{"n_groups": 8, "groups_per_token": 4, "norm": "rmsnorm", "grad_clip": 1.0, "train_tokens": 428500000, "dataset": "wikipedia_en"}
Below are experts of layer 3 (counted from 0) of a mixture-of-experts language model. Rows are named router (the router's row for the expert), gate (a neuron's input weights, with its number), up (a neuron's input weights, with its number) and show model dimensions 0-191. Each number is 500 + 50 x the weight over its row's rms, rounded and kept within 0 to 999. Numbers have three digits each.
Before each expert's rows: a language model's description of what the expert responds to; "mostly gets" lists some tokens that are sent to it at least half of the time. This comes from a sample of Wikipedia text that the model never trained on.

# expert 57
It responds to: Place and time prepositions. Prepositions such as at, under, during, on, near introducing a venue, age or time, as in at Windsor, at age 41.
mostly gets: " at", " under", "At", " near", " During", " during"
router:561439567483497429581503477574408569525446595533558501383484429485500489452514441487513557591535472536407514550562518493510444473452514550585411516446513488410480478600488425456491547491560511551446491526562568460445476529501483464429516488509496495417540485470454522516468551497438487499541527504509464527537554431471567584499541523392433425431434490556475479502519503532564446434567461528432446489509461550537522420388486546436484464489429476529533570418425516581486506475537504451508522542413560560399492456529539537495525581537455485565410483561479568604574523589552539454
gate0:541495525497508587493536455485518476482605532635483575531579534506509491526519493512489528458527556519452546483461471455576511465502402575409435523426385510553421427398482428504436475517486479586487531442512422548543420450473489434543580507589555497426519518511430499563454520551572385467451535530430495542458503441457446469440559494517502533604472473463539466550397546535496492560485487551488502479574516497502478517462432554496549552498498484423562504548483424513420377509483526536546411497541539539546510483521568470550479508429528589439508489467600576511567600460498460429
up0:500520387537538529499469451424536412501472561468486521469389464576468441454456488483564505474474505537435483431595506542574494457398467522550485528547462514510389518525461488523460580517509543393457527401519550453478564556456524431487414424549582554443521479559553501609509619442514461420594615500524407509485520523411458436410495478399460484590492603551506540479539503623491566514480466489504449556521544522411492599506504556500439511551472542526450515556517499535459485513492553487457507485452475550449497430546537521531508508486441439442511487553543531491472501514502526406
gate1:566526455431492523512522556467499499407446554657576511460463413605410398529487518574538562507524530553487510484487519503529551427451599473519442503462513490453503522518474429536493552465498519493473480530470529419527539468520553546464593562560486407457547539579480531542370489466494459515507542537554413475519478383555549481446586459467441538539489523438494497550582470479502511512531464546448548533480450529555408485524361439494405549373470467474506585457463505535463486525386517513500427515558523594443447481548503549593458468504503463520528443486535488498547463450509565562
up1:531525512497464579541499517470408514433414561567626522535479436540502493518458493492483517493434576521461489505518530379525504374491626551532337515508557602432513591571480452565464548514503459467476440541465487398482504444574533503453563473478487389450516502576529550519391494487504418542490570471643455480493530457532515510451607435432467473477496484499469552524537414460533507537560483562454529505457490459531414479489424429541474519512504447494563552486431528520522546497439526522448483493543561592495535451583416516554483485499473530502433478518490560552516525495551570511
gate2:586466494413457577538545507550557547567464504488481452452441476512560441443494543464523560492452478463459552545474423583604463517531543488517452516517480461502516488468519550469537509356587521492540449461494455496532495497516475472472511426485538586462400543418542457469468467573433498445463446553601433527540449479483513484433472516523576559427501599486588514457451492524471500413521523395512521446457485586533571465498489533471566371396459517449593535555435432528581421466505534572489483525501538522478589478531546475559549518487484437473469507563472443497591598582598540530
up2:486537436473456482538350531482424512524526503497487442460553533544507435545483521417492449431474548470505555423505547537542457566533491514546496529495590548519492472542570483472522478507519410522592533475563510588466523512524471548507427475406472531447484533494468475463498516429458425471629469452460492475459430475455579469409478527509605542528465507573483597513542447523553494576562444558541476450430401482434530540529462414462486488487521530542529420500650500434520555510513499509589479498521460442524471566537503651542505551532497358444567504497505429580512437560454503558
gate3:444397497489484556485499450545524549512370463471455392520598519452506427566512485456526439538371561565612469563452465532535428474520428504490512504456543549518537527488401586506456576523529491585552473424652367519500525514473449428454531542497530609449520510444506528500533434400459458437491526598524568509492455424470529473549436513599536498454483482407506500556462456483465487450446494572517513463427554577546507522500506518459515434417576448508501499475516488484533486469474452491468474544630514433530501501423545534554535550494531445562504520540479472473524479428511500470
up3:524516431556514468525456430521440482497605502475492499554549460514563500442474442584507579428493534439444597457527436381499520500548494552508476430473449458448563513518518432513448477555435497388485501512511541398416527489416462466504468566550495540487552542582506428518486600537490561560486545468565489553443554562483576549529530447491422479502467545503346451523420558566510489499432413430492508490503375511457426422459508477537506491485502504436476511537442474507501548565497503459500492500491537546510520542537573540584447487575457512464485656435566494497525454588437581436
gate4:537445469511445509616481477544428478427461501432531431508504537502575482477559513501452544525582519547507506504454503594473476477474464503505544481513590528472530520534480576488487491554481540512441407441646431474474442439565474523550487407512469462549522531505552492496429422387583616578460516509489494488536469374370546483476482510477513484484591438514490474496507435545539491490460434396498453557504412469443493451488579560441520501438469499522492461515603529580495450472474502614550535447575528574606552485499572409510407546564507477475505566438517480512550468465431449476
up4:489523572579478492467503411421581523540558494534479561502409405466458491515432558499468460582433454489552416507461501465447480543530488485488483546481427514499492516469515509536515441491553456462499630460432472508515521545452579492435574544594453528366494498483498506486540539602503444406481443573562577536386626464629511420478484523536544490549435469558544489501498565512439468536550467537512497461483568489483499491469439467564511507532545447501544496454410519439420590515526530426514592457466560525396484501573411540506528445525519515522511389532450532548471436513580473537
gate5:540475528503516499524420479529449472483494561422572557505511400555424463580457648546498611519510568469462457548509411513556387487511489450532449461453620478477522493516487466478547548526457563553498494525534446514418478476523517473446503530568510562558487541443511505504600452519515412563462483454463494462557594502471498591456501538484538459527468481453452528494541431445585437486461447479518501423559524443481500483537502423444486512598437420490496492487493513496479475409470498448513578552508521600361533543521484512472518501517586431514479615507447629505529619485562515404
up5:429464596475445398515524500453573551488480439476401383431539497511515487417495442405503401481562494572552493481422572464431602518540452639490557545530445502501424419517526491478487459470522529506590451438526537480519517468467503569510500542409503493527452513544469515512434561481490567460594528550481507540461486517572499557505494484473489549448504425561483499447511586493384487528488506550514451553463505505499573509501548536510521475433562529613499533538495520572572494560529576598514444554497535415576457550462508527590450428536480473531570473538405373524521468537460507565
gate6:432466527447513433454587476519461496557470498473561435506412436426481515556533468436544534492458501616459504418488550589566509583474472492553552512448482520525461508482421478473447527514507506573498505521554495399573410540431447555543498482502517484491485569494487509484579496452515522510529543538581458460540577490591541606548435574534514561535488540423551379517469473447456542426432475413500399609443525525478440422437557501463471551515470516543499414456534498490547549642471510456547602526467514512481497533452502554452437457487564463500424596483539429537524555493456594456
up6:461510548527371521560475445444436476447460530413478571499499557510498454397461508478470450528503394540601533454479465352439445466529467519444460458493518561491533593578588554535406534533507563496534497445505513532341476555522433462500513469561461471503531450500556461513550471565469479562407540417542530473472503491458527445552551491415540488473463501533582593459544479495538430538519541515413517424599534523518565549490492519548563466630486543483474505480475424547539463496475487528462435478496520509460521482593552503506610546581476552563501526447522515502530512591502477599
gate7:587541596506471433521475414545563560475623513462458509624480550523542490446443543465494530558493563489484459503465548435371479456435521447530393493578507484455481349509559569530433581503514564472439510518572471461552461443441512504490412533506423553472497554540466478445477351513426515521505474451514597455488478466516548468586467441570485485555478521490557446488385488593444443571535511502500439510520462429529576471463524514570512518513483500532476496473584558521501475541521515544512498584333487490475439507526564525514481552513621511538494513516489490519535493539515492508
up7:507544468476575508580571482520463488412523551538409503417446606479459491454446419512488520444446395530439494458526403547556586550511405452472444526516499459505444478430495518519537495540509528433453552504513425450557553469608413451521540510465447475395584509415441499488545465451547500514490455497517557519485520483504526500478524486573458534469473530382487618529509563489584458516576534495522521446565613445378502525532527492489497511513565417511556472464462516567485523448549460441513569461552484604534525420552414539459484505482547491483460409521548480400599504497503455584
gate8:589485451546420553508512526636512474546518509522593568415488555442611439533501530500518501566538418444488411538498540545543492570405519480551526488511561497367491489542528476450421551530630458494450556481623555533468463410487471512588511477508555462477539544524514423478473556404431453481582523526436494541515471476453537499523562497564509505518455444500477439559579441430520529439537574489458447452550514506479445498409482419406492502526524495525389578401469464507518454488511566511506479508443502491447464496536537553439503440512494482403464400530481522556441443523470492431
up8:456539557525548463514526466656544548492481580501494542463520461396472470498493616530605523400637478476557474488566564410523527581549448525471440491508388426504483546453512493518522471502498469528547588487499470553441456501587467438485528548551581576493547469440526522612378492492601531533400408462464471464464500379558492424502503507382519416481466512477504519494505456497501465498481480461479619558492444527456523421528525444415474496412458459585455473403467529449484487526465468476515524461524466544564487493488471507521461474525543453436488494467502477422528526459466480511
gate9:532431505468451462526487428549516547539502483500494480492605472512531483499472453470483570468532496438482477527522517394445503413460534389453381479479600542506467488498532447495473590509532606431462493503484400541506547510507474500506477507510594510503504467505504521453458591605525468479523506481519571503424521487519400606514460480498509530500572627411628563427499469437465480502479523542437530449469464464510498461453524603474470465467416457518413571533526599584547489513486434500492512493526565438478552471456471552371537491603492535472485515501519680558541442512540536548
up9:447500544477470435513500503508506545500546522512514499524559513497493491511414458537560589484465512553540421465536431353541457432482550427440469445520544619449527519501495474506513601461611525504429470530514525568507547491474519540542581513487543449492514481450480461369519519537510559387495573361466576457495586511458431602506455471398506515512585611461532496454491490448505419491528575519478538513472519444478482521468515583506491507519422573518545507561443561489546551465549543485464550499471591434503480498457431486396562474600413636472513476453471525532481448489504550430
gate10:449569598440436517554498505544465570528424600532521613490565574435559497517551456498449626466543502515470484501449469468526481535463488454404526491427416582478479521509524564558474468570545494505479559444439500482590474410475535511477551427476502534497460474483517520466513558521514463489511522497573506623429515506535387614495467570456451457484484542483526422458484506540522564447442509592501540533559482525577459473478443475538389553520470509560552455513454372535476548492488631563477510454477559412526521524576489447493538565525482525450456406486510574558452431423465499444
up10:532527437497530512383510506545471450589358433596546485488536505426501538522502480504416542549392542508396496526523510539521510471429483521498543536512461459482472480582507496490470541517460495479423558415447521363512371570500570533561494505539510502528496453550400484550488410489512518494535407513491480494465466527551501518474479552571512476477524562568456463558519415502497565478572546450479465581509486514618494420494476498493540535596396575551658489500530532462437518569506467453451517509464428522478469486548538550420551383480444462530595506500567559450461489471463506480
gate11:509478420562481532510522415631516646480466438500480558457508475444549539478449625612563485510575490456515434476524483581465510622524568597548527386608482414534498499470478452556484540439565525526506459424566512531530544499447544475473588468520489457465475614421471497447449476524422464536442441524547384497518501466566570490503429532520495523478417461493501530428557432439498494440519516459465480418482458483577499420420540455495520473497507508496461544432428495427459425489517521500532469548519553568513541516499559478450455532442544505410455463478464568486529529502452564457
up11:478407562538370432544441513537486483508503477479416488494462488434549480514586465492510566399435456525535537516491482528570599506518431458472467525409435551463526539417539569476558459516447556396480535539462538532452545554442470532481501619475526552515476501541416569501595574529538559443471562497505569499508511536499501415460478488500433379481487506500458492498403538587521539587358529471600437498472559553518505576466437500531555476466485473528457549533483483544487537531385562481456526546498504459483473427438540484502514508565463427613451565466470434528406535507477559470
gate12:608477420441553531553472523522541583479510567472502445434511491527451482600504549386558511512541510448484546487434366533565450563412505570422458690530517388508549513453521580466454548455473460510484488476556525494550500498508462393520548527575540509534496432499493516532488419499509534540520473506539472540512441472404474521445497529471456528480434594505505470486607585620438515423457492403476517468558521464467515489464496505606576520431486460415462503497537438530538429468475442460477443583534490510539556488459490447582438525530490517447472486607515467481509517477519501437
up12:575516530445517524514486480576535558423530553427492485432538423552536510597530548416486459497460526403571508501462412452564408540491499509490477533559474371465565418430494494462535513531482468515478451518476486476529435519557536475441515440494480561538464415425523504552521460410401464492548577484513506556468474469498571399412519539572577548544458554610562509391666478517495508518510478548466469426511459453543475468388491536515601502422557523469478519518548475509514460604508512479452443603491460507544488562514497521556453548477436564538571523585525490503520530512530436457
gate13:576437553520353512519464476539495449486435488525580456473571436417567461544594432478545467423500467509494490459510496553462605524484498460492519555428502460440573528541494477531487451443509454440520486487555486553479397565549504576421479483514440499571398493491448478467443448460477549512453592549469569542537473548552576505472510525488521490371459479473537510479564496497437508426506484558317476488484458561509466582459532435555489516439497649545468535427492486552501455513493472526490539580496504567573552436522543536481561490432485468519503570495602473561607454450538505512
up13:521478558457483522508476513551568459492548534533573433434548457417509415539518413402467480436509473568521412495446591662531517482469496482460503454467490568435577525516551463549501460512476405584482492527548536535504451567519495625444484418511488507493450434477545517530475508507501493490484573633449532571536449580534564455491556555533562552446549475421598552542559476490470498477471451553332520526542511512505512515419509454516439507424466578594484522439599540508494503527458471504604543486433459576541545452523442483458492478422505452453481479488545502498528569418471497511
gate14:620457501455446522529601513469514464553561539467561464547603487508450497509523478457483508562520535483438514671510435566554542517562467527540548528486501476506494506545569588422520638446565452574480493458499427473598622526506580560559494547536466520537451543525536529521394480477493461579436498544486458505412485441486477485528483438529460515478424497463492536446499563509489458429460517520456552492506449413512460469460441503459381446611406551449548490497455515430513517456442432570521544519434600438524494532417497494523472553476562537468475560521447476503539438570585479491
up14:422500446421358548427507505480567540529573522424591504474577511557496589390558567553450494480497513477563605483468453465462465540514537499451522503490450483476456504461395497460505474524542508500519497505485452519487571480493453506507475530400501529485395529497530539373541520493460492571495454509537483552555403617538458505553501452588473575578493549476522482494523491501463453476462614571486469495444544563474559502496461437509646526506459516497527484522464449536557460583418499545550465479549465469514537532432471531599500564473515504470507527369587487452438414588521505402
gate15:583443462431605544437480555472481526447465502543563444485518334425535510479421521541559510501453486557443522496473547467555450571536529493432430483483438588516487470468513482493390515469576476527513496402461439477519472542500483435518472472438448527480531487473454483364542477490491448552496554452471541578552533474452603549420490529589542494501531475517510457469432496552497467518447535470574535551486517568448516502427420574548551470610608476599508483441453531535531475498461543525530602458490566493442455511502607581462532531533532440525547501485550474418455513454363464455
up15:469481457525477581487509527568505521499500481514421527488446545576466476547438579618521528553595424525497482490542528508522460559472529419509453488471454544497495587449494450523475562513534432413534460474556456529549542539480432528495442411442461481625370462538480492441414497486453461452461416472513489499623502524558477519504471510567535652540585516506511543376449513521424514534473533460533550555481527448439484514443380542485433566562537452544471484431450565359433474508455448475507489457468513553453506410525631559517537539490459486509475566474534534454471532512480471491
gate16:554374481467549515488513441445479526382477611504577470484492534496478479486490411527539500554609494571504478514506414515525489492385589496488492533481494514431441461528475460435495458549453537443554549526521533549558400524522482504489533574514463453554518514500421462510513512504440593625510419506481498552473501484431471450518511504477545563514456455512526537480405426521491429477513542491529497467407512523438466472468492569413536362477544563552550535409607515524448485443484566394512557513532573398483530508398604537525601547472572567581521454501524497500559458481448493527
up16:492517532500503588526487559521528507502535594469492445525431549474506499511533518537502486526527480466495462462513601476555476478466461372492529465470549552512523505360434522479440463555427473470479418455449491508454478536527338541488465521402494526471452571419542477507469502486494428596505489518491504508508559535362484526448473533493561481612544434494492471489490468564472562528497484498565494548485523535435503446470507563513525423583558447612460355578624422518456557464458503480637566472452496411527565528545533554494541505517533479418482571515549524449465610514451519469